{"n_layer": 11, "d_model": 96, "n_experts": 128, "experts_per_token": 8, "d_expert": 32, "d_shared_expert": 64, "activation": "swiglu", "moe_layers": [1, 2, 3, 4, 5, 6, 7, 8, 9, 10], "router_score": "softmax", "normalize_top_k": false, "routed_scale": 6.94, "balance_loss": 0.00227, "balance_bias": false, "router_noise": 0.1, "router_logit_norm": 1.5, "shared_expert_gate": true, "init_std_router": 0.0124, "lr_router": 0.00212, "vocab_size": 8192, "norm": "rmsnorm", "norm_eps": 1e-06, "tie_embeddings": true, "optimizer": "adam_atan2", "lr": 0.00275, "beta1": 0.9, "beta2": 0.95, "batch_tokens": [32768, 65536, 131072], "seq_len": 256, "train_tokens": 238900000, "steps": 6736, "dataset": "wikipedia_en"}
Below are experts of layer 8 (counted from 0) of a mixture-of-experts language model. Rows are named gate (a neuron's input weights, with its number), up (a neuron's input weights, with its number) and show model dimensions 0-95. Each number is 50 + 15 x the weight over its row's rms, rounded and kept within 0 to 99.
Before each expert's rows: "mostly gets" lists some tokens that are sent to it at least half of the time. This comes from a sample of Wikipedia text that the model never trained on.

# expert 50
mostly gets: " small", " large", " young", " much", " strong", " human"
gate0:31 33 45 65 16 60 64 43 54 40 37 46 50 58 53 17 43 30 62 61 52 54 57 28 77 59 44 46 50 47 45 54 48 86 70 39 29 50 62 40 83 76 31 59 58 70 66 42 60 42 50 59 46 66 14 30 39 59 35 32 53 48 26 33 34 50 45 64 38 68 52 46 53 56 56 35 53 51 58 60 29 36 42 45 69 51 62 36 19 55 36 45 76 75 32 70
up0:71 73 55 64 34 38 61 54 37 47 46 58 48 49 56 83 67 56 39 32 42 51 46 92 31 46 49 62 52 61 50 53 38 19 41 74 47 54 33 63 22 11 58 43 53 29 29 68 33 64 63 43 48 50 69 48 53 43 63 66 29 51 60 56 49 52 70 29 59 15 23 65 33 48 66 43 50 58 37 34 70 66 49 56 42 58 27 67 76 56 53 45 40 35 67 53
gate1:75 48 61 62 66 62 40 49 58 63 40 69 51 54 48 39 64 35 47 75 34 43 42 53 56 36 27 50 60 42 76 51 59 63 46 57 45 31 64 22 42 43 42 26 69 32 53 35 54 65 33 65 69 54 24 19 65 41 55 40 14 47 59 14 56 44 48 38 55 35 52 66 32 28 55 46 25 68 53 41 49 46 67 73 66 80 61 80 26 34 54 36 63 46 34 47
up1:35 59 43 38 30 65 70 56 44 21 61 38 53 41 51 59 50 35 59 52 42 47 64 42 62 43 79 69 44 45 17 53 66 48 49 63 38 45 33 49 50 53 43 86 31 78 50 50 45 44 54 34 44 57 70 75 54 26 38 51 35 46 51 70 42 24 58 93 33 79 41 40 57 48 73 56 53 24 69 66 44 59 58 39 17 40 34 33 28 68 31 49 59 47 39 47

# expert 65
mostly gets: " Sch", "St", " att", " Sim", " Cor", " Mon"
gate0:42 44 44 55 38 41 46 50 35 56 61 56 42 70 41 32 46 50 27 33 81 34 64 43 45 64 28 42 36 58 47 56 64 67 47 53 47 30 52 55 60 25 68 80 51 71 59 63 19 63 35 70 38 67 73 14 57 54 58 36 30 46 63 33 53 72 48 39 83 59 48 44 53 51 64 56 77 65 58 49 44 50 33 59 23 36 69 47 50 39 56 41 65 01 56 43
up0:56 54 49 27 62 35 44 36 55 69 72 45 46 40 44 59 57 64 68 70 71 59 61 37 26 22 52 58 57 60 50 63 29 54 49 25 57 67 57 42 64 22 41 48 33 37 64 51 60 82 62 44 57 75 39 13 73 25 33 41 15 38 31 51 59 41 67 52 50 31 45 77 37 50 82 28 42 73 65 45 37 59 36 46 39 56 50 67 65 63 54 34 51 48 55 54
gate1:42 43 53 50 40 46 48 54 45 44 44 36 35 19 60 15 60 59 31 32 42 41 78 49 38 46 52 54 47 58 43 50 71 57 79 72 63 56 63 50 49 79 53 45 69 45 45 43 31 26 18 52 55 73 49 52 16 25 51 49 52 57 61 54 45 55 47 39 64 73 58 79 45 69 68 54 25 30 68 66 33 37 71 47 71 54 43 42 28 45 12 65 68 64 58 43
up1:39 38 69 62 52 61 52 47 48 70 47 72 70 41 45 70 22 62 69 79 44 62 43 58 55 34 65 67 55 42 69 68 34 39 29 25 56 50 56 55 40 29 59 48 37 63 52 54 69 50 65 52 47 30 31 51 74 41 60 29 15 46 50 37 53 16 41 66 23 44 25 34 47 23 38 54 65 75 42 36 56 77 42 52 23 49 53 82 70 41 47 53 39 62 43 53

# expert 117
mostly gets: " professional", " German", " French", " American", " Film", " international"
gate0:69 46 74 85 63 45 60 50 90 67 64 46 54 58 57 28 28 31 33 30 48 53 23 30 54 51 56 12 41 43 35 50 43 42 61 87 36 43 65 26 31 58 54 48 59 50 04 51 45 62 72 29 43 48 39 25 72 65 40 62 64 53 72 40 58 52 44 49 61 47 50 46 67 53 47 40 41 54 76 53 41 59 48 51 48 44 30 60 64 56 45 54 66 48 40 41
up0:45 54 45 37 46 40 68 50 34 48 75 28 55 36 29 56 61 79 60 68 74 21 43 54 50 51 80 52 38 32 45 56 22 56 62 53 41 39 61 79 38 36 15 63 22 54 90 54 38 43 40 46 45 63 31 64 52 44 45 55 51 67 44 52 56 51 58 45 45 60 34 54 45 29 85 70 62 63 54 34 44 78 23 56 24 49 61 55 51 30 43 46 65 67 52 48
gate1:19 49 38 38 54 49 38 53 56 36 89 57 59 62 50 56 44 55 51 40 35 41 34 42 45 65 57 25 30 64 53 66 52 56 49 38 35 48 34 43 11 63 50 61 30 62 38 50 63 46 83 44 69 19 55 79 34 20 41 49 36 36 57 65 61 43 85 63 51 41 57 45 54 64 44 55 57 91 42 54 53 55 40 45 70 51 38 41 42 46 18 53 72 32 67 60
up1:47 78 50 50 45 50 63 56 23 53 64 66 48 56 61 67 69 77 34 45 37 36 70 54 36 63 66 14 44 42 57 52 25 70 40 30 46 37 48 42 54 44 24 78 65 36 45 16 61 56 48 64 29 57 54 74 43 44 38 43 69 50 61 56 68 30 45 44 48 35 53 35 46 44 53 81 49 54 36 53 32 62 54 40 76 72 72 36 23 28 27 74 56 39 41 38

# expert 97
mostly gets: " fl", " clos", " dam", " wood", " bomb", " situ"
gate0:74 57 39 42 37 51 61 37 45 80 54 31 40 48 58 16 44 48 25 59 58 40 36 57 37 42 99 61 58 45 73 51 54 66 50 57 47 50 61 43 33 57 48 64 39 43 55 53 49 48 34 46 56 54 58 58 34 45 69 16 55 47 26 39 88 57 38 58 34 54 82 58 51 51 40 22 46 55 77 68 55 77 37 19 31 52 35 54 50 39 53 59 61 68 27 59
up0:66 35 39 60 44 59 60 54 43 47 50 67 31 33 39 74 44 56 38 46 85 68 58 25 48 34 46 33 55 31 70 24 74 54 40 46 34 59 40 44 57 51 10 44 57 31 55 33 28 77 52 34 50 67 31 48 47 58 41 46 44 51 81 46 64 39 60 59 70 60 49 65 38 69 60 31 78 72 76 52 83 37 64 60 49 60 38 24 72 44 32 46 44 47 58 42
gate1:33 70 42 51 21 50 58 42 57 70 50 51 39 48 46 51 32 16 42 44 43 56 34 60 48 64 38 27 60 51 32 95 71 64 36 46 58 67 41 35 55 12 39 54 60 65 41 36 67 32 54 57 56 62 40 47 50 35 51 58 62 40 38 60 57 51 47 60 64 46 50 67 26 75 58 62 50 43 28 61 63 49 25 49 29 72 42 63 33 95 62 45 53 62 82 44
up1:72 30 61 54 73 43 41 45 57 29 78 57 49 57 84 53 64 60 44 22 75 49 28 57 48 41 72 65 84 54 68 53 51 46 46 43 59 57 37 84 32 45 36 52 43 45 38 81 39 54 36 64 45 42 64 44 54 63 49 59 44 44 42 76 30 17 34 63 71 47 55 32 30 69 44 46 44 59 71 33 49 49 65 44 10 35 58 48 61 48 56 53 41 43 25 41

# expert 24
mostly gets: " his", " its", " is the", "ed the", " their", " most"
gate0:41 99 24 49 69 65 53 43 48 52 74 59 52 54 61 48 33 39 61 46 50 24 59 26 40 47 48 61 50 24 80 54 56 66 33 68 21 53 39 31 71 61 22 29 65 36 63 35 23 52 52 32 43 53 44 61 70 26 32 66 67 35 55 50 47 53 71 60 41 47 36 66 30 58 54 52 55 39 48 72 53 38 81 44 51 66 50 43 39 56 36 66 32 49 58 53
up0:34 66 60 40 40 44 58 18 69 72 58 65 54 40 52 50 57 38 77 71 67 30 59 55 27 59 36 38 44 32 54 54 56 46 70 65 37 65 48 34 52 67 24 58 67 47 34 61 49 44 30 47 51 37 66 72 62 23 46 49 74 67 68 65 54 42 62 84 41 31 39 41 53 54 65 86 68 36 56 32 57 45 54 36 41 52 43 72 65 41 47 49 29 25 36 14
gate1:60 53 51 42 72 47 73 43 37 27 22 36 43 44 64 63 60 36 38 43 28 46 43 60 27 32 33 50 84 34 52 55 82 66 24 44 75 42 40 43 54 47 33 41 38 75 42 20 36 46 50 68 57 64 46 62 51 59 72 54 46 47 20 56 60 60 58 81 64 36 75 33 53 43 50 24 43 37 49 49 47 72 75 50 39 74 60 66 54 55 35 43 68 33 45 33
up1:51 60 66 47 67 50 64 35 61 46 43 18 59 71 40 57 61 47 42 72 22 33 55 72 09 47 23 56 67 45 72 61 65 36 00 42 38 59 49 40 65 47 34 77 34 55 55 53 40 43 41 48 65 37 58 75 46 62 52 52 41 69 46 82 54 57 49 30 38 34 73 43 51 64 61 41 35 38 48 31 47 43 60 38 41 82 53 69 36 47 60 59 43 40 43 47

# expert 16
mostly gets: ", but", ", which", " when", ", who", " which", " have"
gate0:76 45 51 18 56 46 50 72 35 46 59 63 46 54 63 51 34 39 59 00 52 44 54 48 51 64 51 78 53 34 64 33 38 47 47 34 70 79 29 44 37 45 38 47 45 35 60 54 26 73 32 26 62 51 59 36 67 44 67 64 58 31 43 59 54 64 63 40 75 25 61 30 57 36 46 57 74 62 25 46 69 58 45 63 60 32 67 50 78 46 76 48 71 49 43 54
up0:36 60 61 54 38 48 51 33 50 49 64 56 56 65 32 57 51 33 38 51 27 93 58 50 49 44 52 66 52 46 50 46 48 46 44 68 47 52 34 74 53 60 44 46 34 41 48 18 51 38 38 49 38 77 63 52 71 57 37 38 50 32 58 58 74 43 34 52 40 65 61 36 41 43 80 68 54 69 36 12 52 52 78 51 45 58 47 10 48 27 92 17 70 55 47 38
gate1:25 33 70 61 40 51 37 36 43 40 18 50 61 38 40 48 46 60 34 43 50 48 28 51 47 71 28 45 67 39 65 89 92 50 43 53 28 55 49 37 36 43 36 79 49 71 53 77 65 32 29 79 62 59 49 71 55 69 42 54 48 65 52 47 69 42 24 36 43 64 80 37 54 25 43 49 58 63 62 45 54 61 41 49 23 57 68 43 49 34 50 40 46 47 27 60
up1:57 58 41 47 68 53 32 88 44 39 53 50 55 54 35 68 53 50 36 36 41 39 60 55 50 48 41 67 51 56 69 25 41 27 42 37 91 63 44 93 45 57 46 54 31 44 65 46 45 80 77 23 30 68 33 34 45 58 54 41 29 19 45 55 57 80 40 48 50 33 58 44 48 49 39 46 66 57 40 74 51 36 37 49 68 61 42 54 70 85 46 29 47 64 41 45

# expert 119
mostly gets: " after", " against", " he was", " He was", " during", " until"
gate0:35 67 26 49 53 57 32 74 44 56 52 63 31 54 34 64 34 35 34 48 27 45 61 60 31 35 54 46 42 09 54 60 39 39 51 31 72 77 64 75 49 38 53 62 57 63 74 12 50 68 33 29 47 48 60 75 43 79 39 47 44 61 57 37 60 34 55 54 45 51 73 46 56 35 27 47 46 59 27 55 62 33 55 63 56 53 58 68 49 82 39 70 39 38 75 53
up0:44 49 06 53 53 52 33 59 54 83 52 45 53 61 57 47 33 44 38 60 31 22 47 68 71 23 41 34 26 39 45 90 60 46 51 38 48 42 49 50 41 42 49 30 58 67 46 42 63 54 23 56 51 49 77 67 60 53 47 57 63 34 59 47 73 48 42 53 30 72 84 31 75 41 24 54 62 35 45 50 54 40 64 48 56 45 49 65 26 55 59 64 18 71 67 61
gate1:51 54 54 53 37 46 76 51 43 60 47 78 57 29 49 07 53 66 46 26 63 53 39 39 52 52 63 41 52 71 67 71 41 55 33 45 50 55 70 39 41 41 24 47 40 67 58 62 57 22 50 52 28 71 44 79 99 62 46 61 48 47 56 38 33 69 55 37 40 58 49 38 34 29 43 37 38 57 46 76 66 63 40 57 33 50 57 51 35 75 45 45 33 76 45 73
up1:71 42 51 57 41 55 46 50 63 52 59 52 49 46 47 62 58 52 36 79 90 67 66 58 40 34 55 57 42 32 59 47 72 36 26 16 50 57 56 70 38 60 58 61 41 39 72 39 49 54 50 55 34 34 49 29 25 26 55 32 30 60 60 49 77 65 38 41 64 54 87 55 45 73 84 47 54 40 52 46 44 43 48 61 43 16 38 28 51 41 57 30 17 31 45 65

# expert 104
mostly gets: " ex", " Sch", " res", " Mon", " Ad", " Pat"
gate0:60 52 42 77 24 51 68 75 62 61 60 42 42 69 72 56 69 61 33 45 45 44 32 46 47 54 47 85 60 41 67 31 43 35 64 59 74 58 23 49 31 31 51 39 35 30 36 78 57 53 48 61 39 22 47 50 51 49 55 75 36 78 67 45 19 21 54 38 62 16 46 48 48 65 84 45 43 50 41 48 46 53 37 40 66 45 25 46 29 48 38 56 49 57 43 67
up0:42 68 48 50 17 99 35 50 57 65 36 53 41 48 49 51 60 37 58 43 62 36 39 44 61 60 67 52 23 53 61 64 55 50 73 43 59 33 48 70 29 72 51 58 24 55 34 58 50 92 41 64 22 48 46 45 47 36 34 29 68 69 42 18 65 58 33 36 59 52 51 40 60 55 65 57 66 47 68 50 47 47 34 28 51 46 57 50 33 54 36 72 46 80 24 36
gate1:44 62 21 27 74 80 55 32 48 54 55 31 39 37 63 26 68 55 34 48 42 49 51 67 73 33 62 42 44 29 61 47 49 48 30 42 56 67 57 67 72 38 29 50 45 51 52 82 37 49 60 31 48 55 51 22 53 53 50 40 40 46 60 31 61 72 72 67 70 54 53 32 46 48 72 34 37 51 66 85 44 38 61 66 45 47 64 51 36 30 52 49 58 55 14 87
up1:45 53 70 41 22 42 44 77 60 60 59 51 35 50 46 41 46 52 80 32 49 25 51 44 46 50 46 44 63 31 53 47 42 50 44 25 24 35 60 36 53 54 59 48 00 51 81 66 72 72 84 59 48 38 35 63 40 68 59 64 73 52 61 67 74 46 37 40 45 40 49 49 64 81 42 51 40 76 52 41 52 22 28 29 43 63 36 47 48 50 63 48 31 62 64 50

# expert 115
mostly gets: " Mar", " Pet", "ș", "ü", " Brig", "ä"
gate0:48 50 38 42 76 61 43 50 54 45 25 39 65 51 50 45 37 52 39 50 67 58 32 48 40 43 31 62 50 21 73 70 47 47 48 35 47 44 39 76 64 28 56 59 54 52 78 00 34 57 68 66 71 50 49 52 63 44 41 43 49 57 47 61 60 58 58 68 73 34 97 42 41 23 31 33 44 83 62 37 71 55 67 33 41 44 32 58 51 62 45 51 58 55 31 48
up0:49 44 59 24 70 45 42 62 64 46 18 69 44 65 32 43 60 44 73 46 61 39 47 39 44 46 57 53 63 82 43 57 18 71 09 42 42 59 33 25 46 47 58 43 74 55 60 33 56 57 39 66 34 70 43 44 94 53 75 49 40 49 15 40 29 43 56 45 40 55 76 48 65 35 74 67 53 50 63 65 53 28 55 48 48 56 59 42 51 38 54 25 45 62 50 41
gate1:38 64 64 70 65 52 73 55 48 67 52 63 34 53 70 44 48 35 50 92 49 73 57 41 55 53 49 70 50 15 39 79 60 59 36 57 42 39 54 41 73 36 27 29 74 23 32 56 37 60 66 42 50 84 65 44 76 67 53 57 45 29 40 55 45 35 67 75 46 41 35 40 39 17 23 48 46 46 61 48 48 49 45 60 58 57 35 50 41 45 28 28 70 47 44 55
up1:74 37 53 53 51 39 64 40 79 52 59 58 63 61 44 46 59 56 64 53 72 46 40 64 69 71 45 34 35 37 63 48 36 38 44 72 37 51 28 25 39 52 56 46 62 46 57 29 34 43 23 53 32 83 55 46 55 88 57 50 53 09 19 44 56 38 39 84 40 60 55 50 53 54 27 20 57 62 79 62 39 59 39 61 50 51 63 28 49 56 58 51 46 74 28 43

# expert 29
mostly gets: " species", " follow", " was born", " †", " seen", " come"
gate0:69 66 70 49 64 54 40 45 73 58 42 68 35 40 52 40 35 70 55 39 46 58 48 30 48 42 63 60 56 56 49 48 41 47 45 29 52 85 45 66 29 47 61 26 51 28 31 55 41 45 22 79 51 49 46 35 78 56 28 73 49 57 49 52 61 39 48 66 31 37 43 31 49 27 40 34 53 66 32 38 51 40 45 07 50 80 70 72 49 68 79 52 70 65 55 73
up0:55 44 34 64 42 66 57 55 47 62 49 26 37 58 76 52 57 37 41 70 28 60 37 71 43 42 38 38 68 45 33 36 58 70 30 80 49 22 39 34 64 56 51 55 43 51 42 48 35 34 55 61 29 64 62 86 66 40 45 60 32 63 60 48 43 50 62 69 96 20 34 45 31 46 60 55 59 45 37 68 50 66 38 46 39 47 16 19 62 41 30 42 30 42 55 55
gate1:78 49 44 58 49 52 47 71 36 40 09 36 23 46 48 38 73 50 66 85 27 59 41 72 66 60 68 44 35 28 49 68 34 52 53 56 68 63 39 66 71 77 71 53 43 39 40 65 37 68 48 56 51 53 40 64 52 51 57 28 60 69 17 35 20 50 45 37 33 38 41 47 62 59 43 37 67 40 49 41 58 65 64 38 41 38 26 54 59 68 20 42 47 49 50 70
up1:33 37 48 41 55 41 36 27 71 49 65 54 73 64 52 61 53 54 43 19 43 49 73 13 31 40 48 45 64 63 43 32 54 34 34 36 63 35 65 24 37 54 35 40 58 71 54 23 51 22 64 37 55 65 51 27 52 46 35 78 48 13 82 71 62 45 61 83 47 69 54 49 39 41 59 75 39 54 43 66 48 65 49 51 48 67 42 35 55 51 75 63 45 45 57 40

# expert 106
mostly gets: " David", " Con", " William", " Mor", " Ann", " Richard"
gate0:46 30 38 25 66 70 60 56 29 40 68 40 27 47 59 41 53 27 58 38 47 55 40 70 27 57 50 47 65 40 30 60 63 47 28 75 53 45 67 52 76 67 34 62 53 62 48 55 44 47 68 32 51 72 56 37 60 55 37 43 22 64 58 52 80 85 53 81 51 64 50 67 45 13 43 20 38 61 44 52 37 36 69 42 58 45 69 38 37 72 57 53 42 79 52 35
up0:51 37 67 77 37 37 43 36 77 27 40 65 73 40 64 32 45 67 52 74 42 48 61 35 66 70 42 48 17 53 86 59 40 38 77 52 59 59 30 49 34 41 49 39 58 37 39 46 54 57 60 74 55 45 53 40 34 49 41 36 60 61 57 38 50 26 18 52 44 31 62 43 28 62 33 41 37 49 70 51 64 68 18 49 51 60 37 56 45 40 57 18 70 46 68 78
gate1:55 55 32 39 12 72 46 36 89 60 35 47 36 70 43 65 56 62 49 39 57 41 41 46 46 47 39 55 36 33 77 61 60 40 75 51 62 48 36 48 39 38 63 69 79 12 53 50 50 46 47 38 53 46 65 49 35 60 81 49 66 68 57 77 61 51 31 24 20 39 74 43 40 27 54 57 59 42 68 42 60 42 42 16 69 56 50 51 72 56 57 45 60 28 51 51
up1:13 65 50 30 34 58 23 59 63 45 62 64 37 42 24 66 77 44 58 69 18 67 54 49 64 46 54 35 53 49 44 62 61 43 44 40 56 41 47 24 58 49 43 48 34 44 55 66 57 63 60 53 41 41 38 44 63 62 53 55 61 58 29 39 57 65 46 46 40 21 51 65 16 58 36 40 69 64 92 19 76 53 71 41 66 78 55 64 40 55 57 56 70 34 32 39

# expert 122
mostly gets: " Gl", " Jul", " Marc", " Jeff", " Luc", " El"
gate0:38 63 30 42 46 76 60 38 66 32 34 50 39 27 52 37 49 22 41 51 39 60 52 47 40 44 37 30 65 26 53 33 54 41 58 33 48 63 73 72 57 25 84 53 46 42 40 56 32 66 55 69 58 68 62 30 46 48 30 59 12 44 51 58 56 74 48 48 70 70 51 23 40 44 59 40 63 47 50 65 57 45 64 48 39 76 29 38 52 78 48 48 89 71 53 67
up0:65 32 64 49 49 36 51 39 61 67 34 56 64 20 40 54 48 67 64 35 52 39 57 57 57 68 61 65 32 69 58 60 41 60 54 64 52 45 34 33 40 60 30 28 62 60 43 37 72 51 40 51 78 09 51 42 58 34 64 20 56 65 65 44 58 24 57 42 43 32 32 58 70 39 36 34 62 55 64 35 62 64 19 66 54 14 59 71 75 36 53 64 25 62 55 39
gate1:10 33 81 23 58 59 66 49 38 65 43 12 58 32 65 40 31 58 41 45 43 41 56 67 38 75 51 48 57 68 48 33 60 65 50 35 69 44 65 66 45 54 73 50 28 29 76 65 56 36 42 43 44 35 54 42 35 59 37 36 36 24 44 84 29 67 56 45 44 52 49 33 50 71 28 62 63 46 63 66 56 76 59 42 50 43 55 77 52 53 34 63 43 35 53 37
up1:36 47 68 32 58 49 38 33 53 33 52 70 68 24 69 18 29 42 73 48 24 69 84 69 31 77 66 43 25 35 45 38 60 53 45 63 57 36 61 41 51 66 73 58 47 47 65 54 31 41 49 38 61 42 59 68 21 34 58 49 50 71 74 54 21 47 55 37 69 45 67 46 57 48 33 39 35 49 57 43 30 55 32 55 45 42 53 70 74 66 40 52 28 71 66 48

# expert 5
mostly gets: " sh", " lead", " own", " school", " head", " main"
gate0:69 32 41 61 55 40 68 45 61 62 37 41 51 46 51 70 55 55 44 80 45 58 46 47 39 42 57 44 49 50 41 32 55 37 29 72 76 51 52 67 53 73 71 60 36 07 35 37 32 59 62 42 48 23 50 56 30 59 63 30 48 50 84 91 56 50 46 50 37 63 56 39 58 75 44 54 20 51 70 53 61 51 84 28 39 32 58 46 30 52 36 54 73 33 34 44
up0:69 54 72 52 67 59 48 28 46 41 51 65 52 46 62 70 53 38 63 54 49 59 38 30 54 69 54 50 49 85 46 15 62 57 26 70 67 20 87 34 65 62 64 45 39 33 55 48 60 60 42 37 60 30 35 25 37 68 64 32 38 51 38 70 36 28 59 75 52 43 42 69 61 66 60 64 47 38 52 65 64 43 45 41 73 42 23 34 40 47 34 35 69 26 41 39
gate1:51 39 48 71 64 64 62 58 40 54 44 45 16 56 88 54 48 29 22 68 22 80 41 60 43 59 60 39 75 51 40 71 38 55 42 38 57 49 66 23 50 58 44 53 28 56 39 82 77 19 38 61 49 65 39 34 33 53 43 45 27 48 41 56 55 56 56 42 46 59 74 81 14 53 59 25 34 60 49 59 43 57 34 62 57 52 39 49 34 49 54 50 27 47 54 56
up1:58 54 59 64 42 24 57 37 55 48 44 21 72 43 34 26 60 63 57 63 61 30 63 45 37 32 57 55 27 62 48 60 58 83 66 44 30 47 32 64 61 47 61 60 73 42 38 48 36 57 50 58 80 41 60 54 43 61 36 90 78 40 53 69 48 24 50 68 36 68 16 24 51 40 21 47 50 35 43 54 40 38 65 42 61 41 42 65 47 46 52 42 84 42 73 46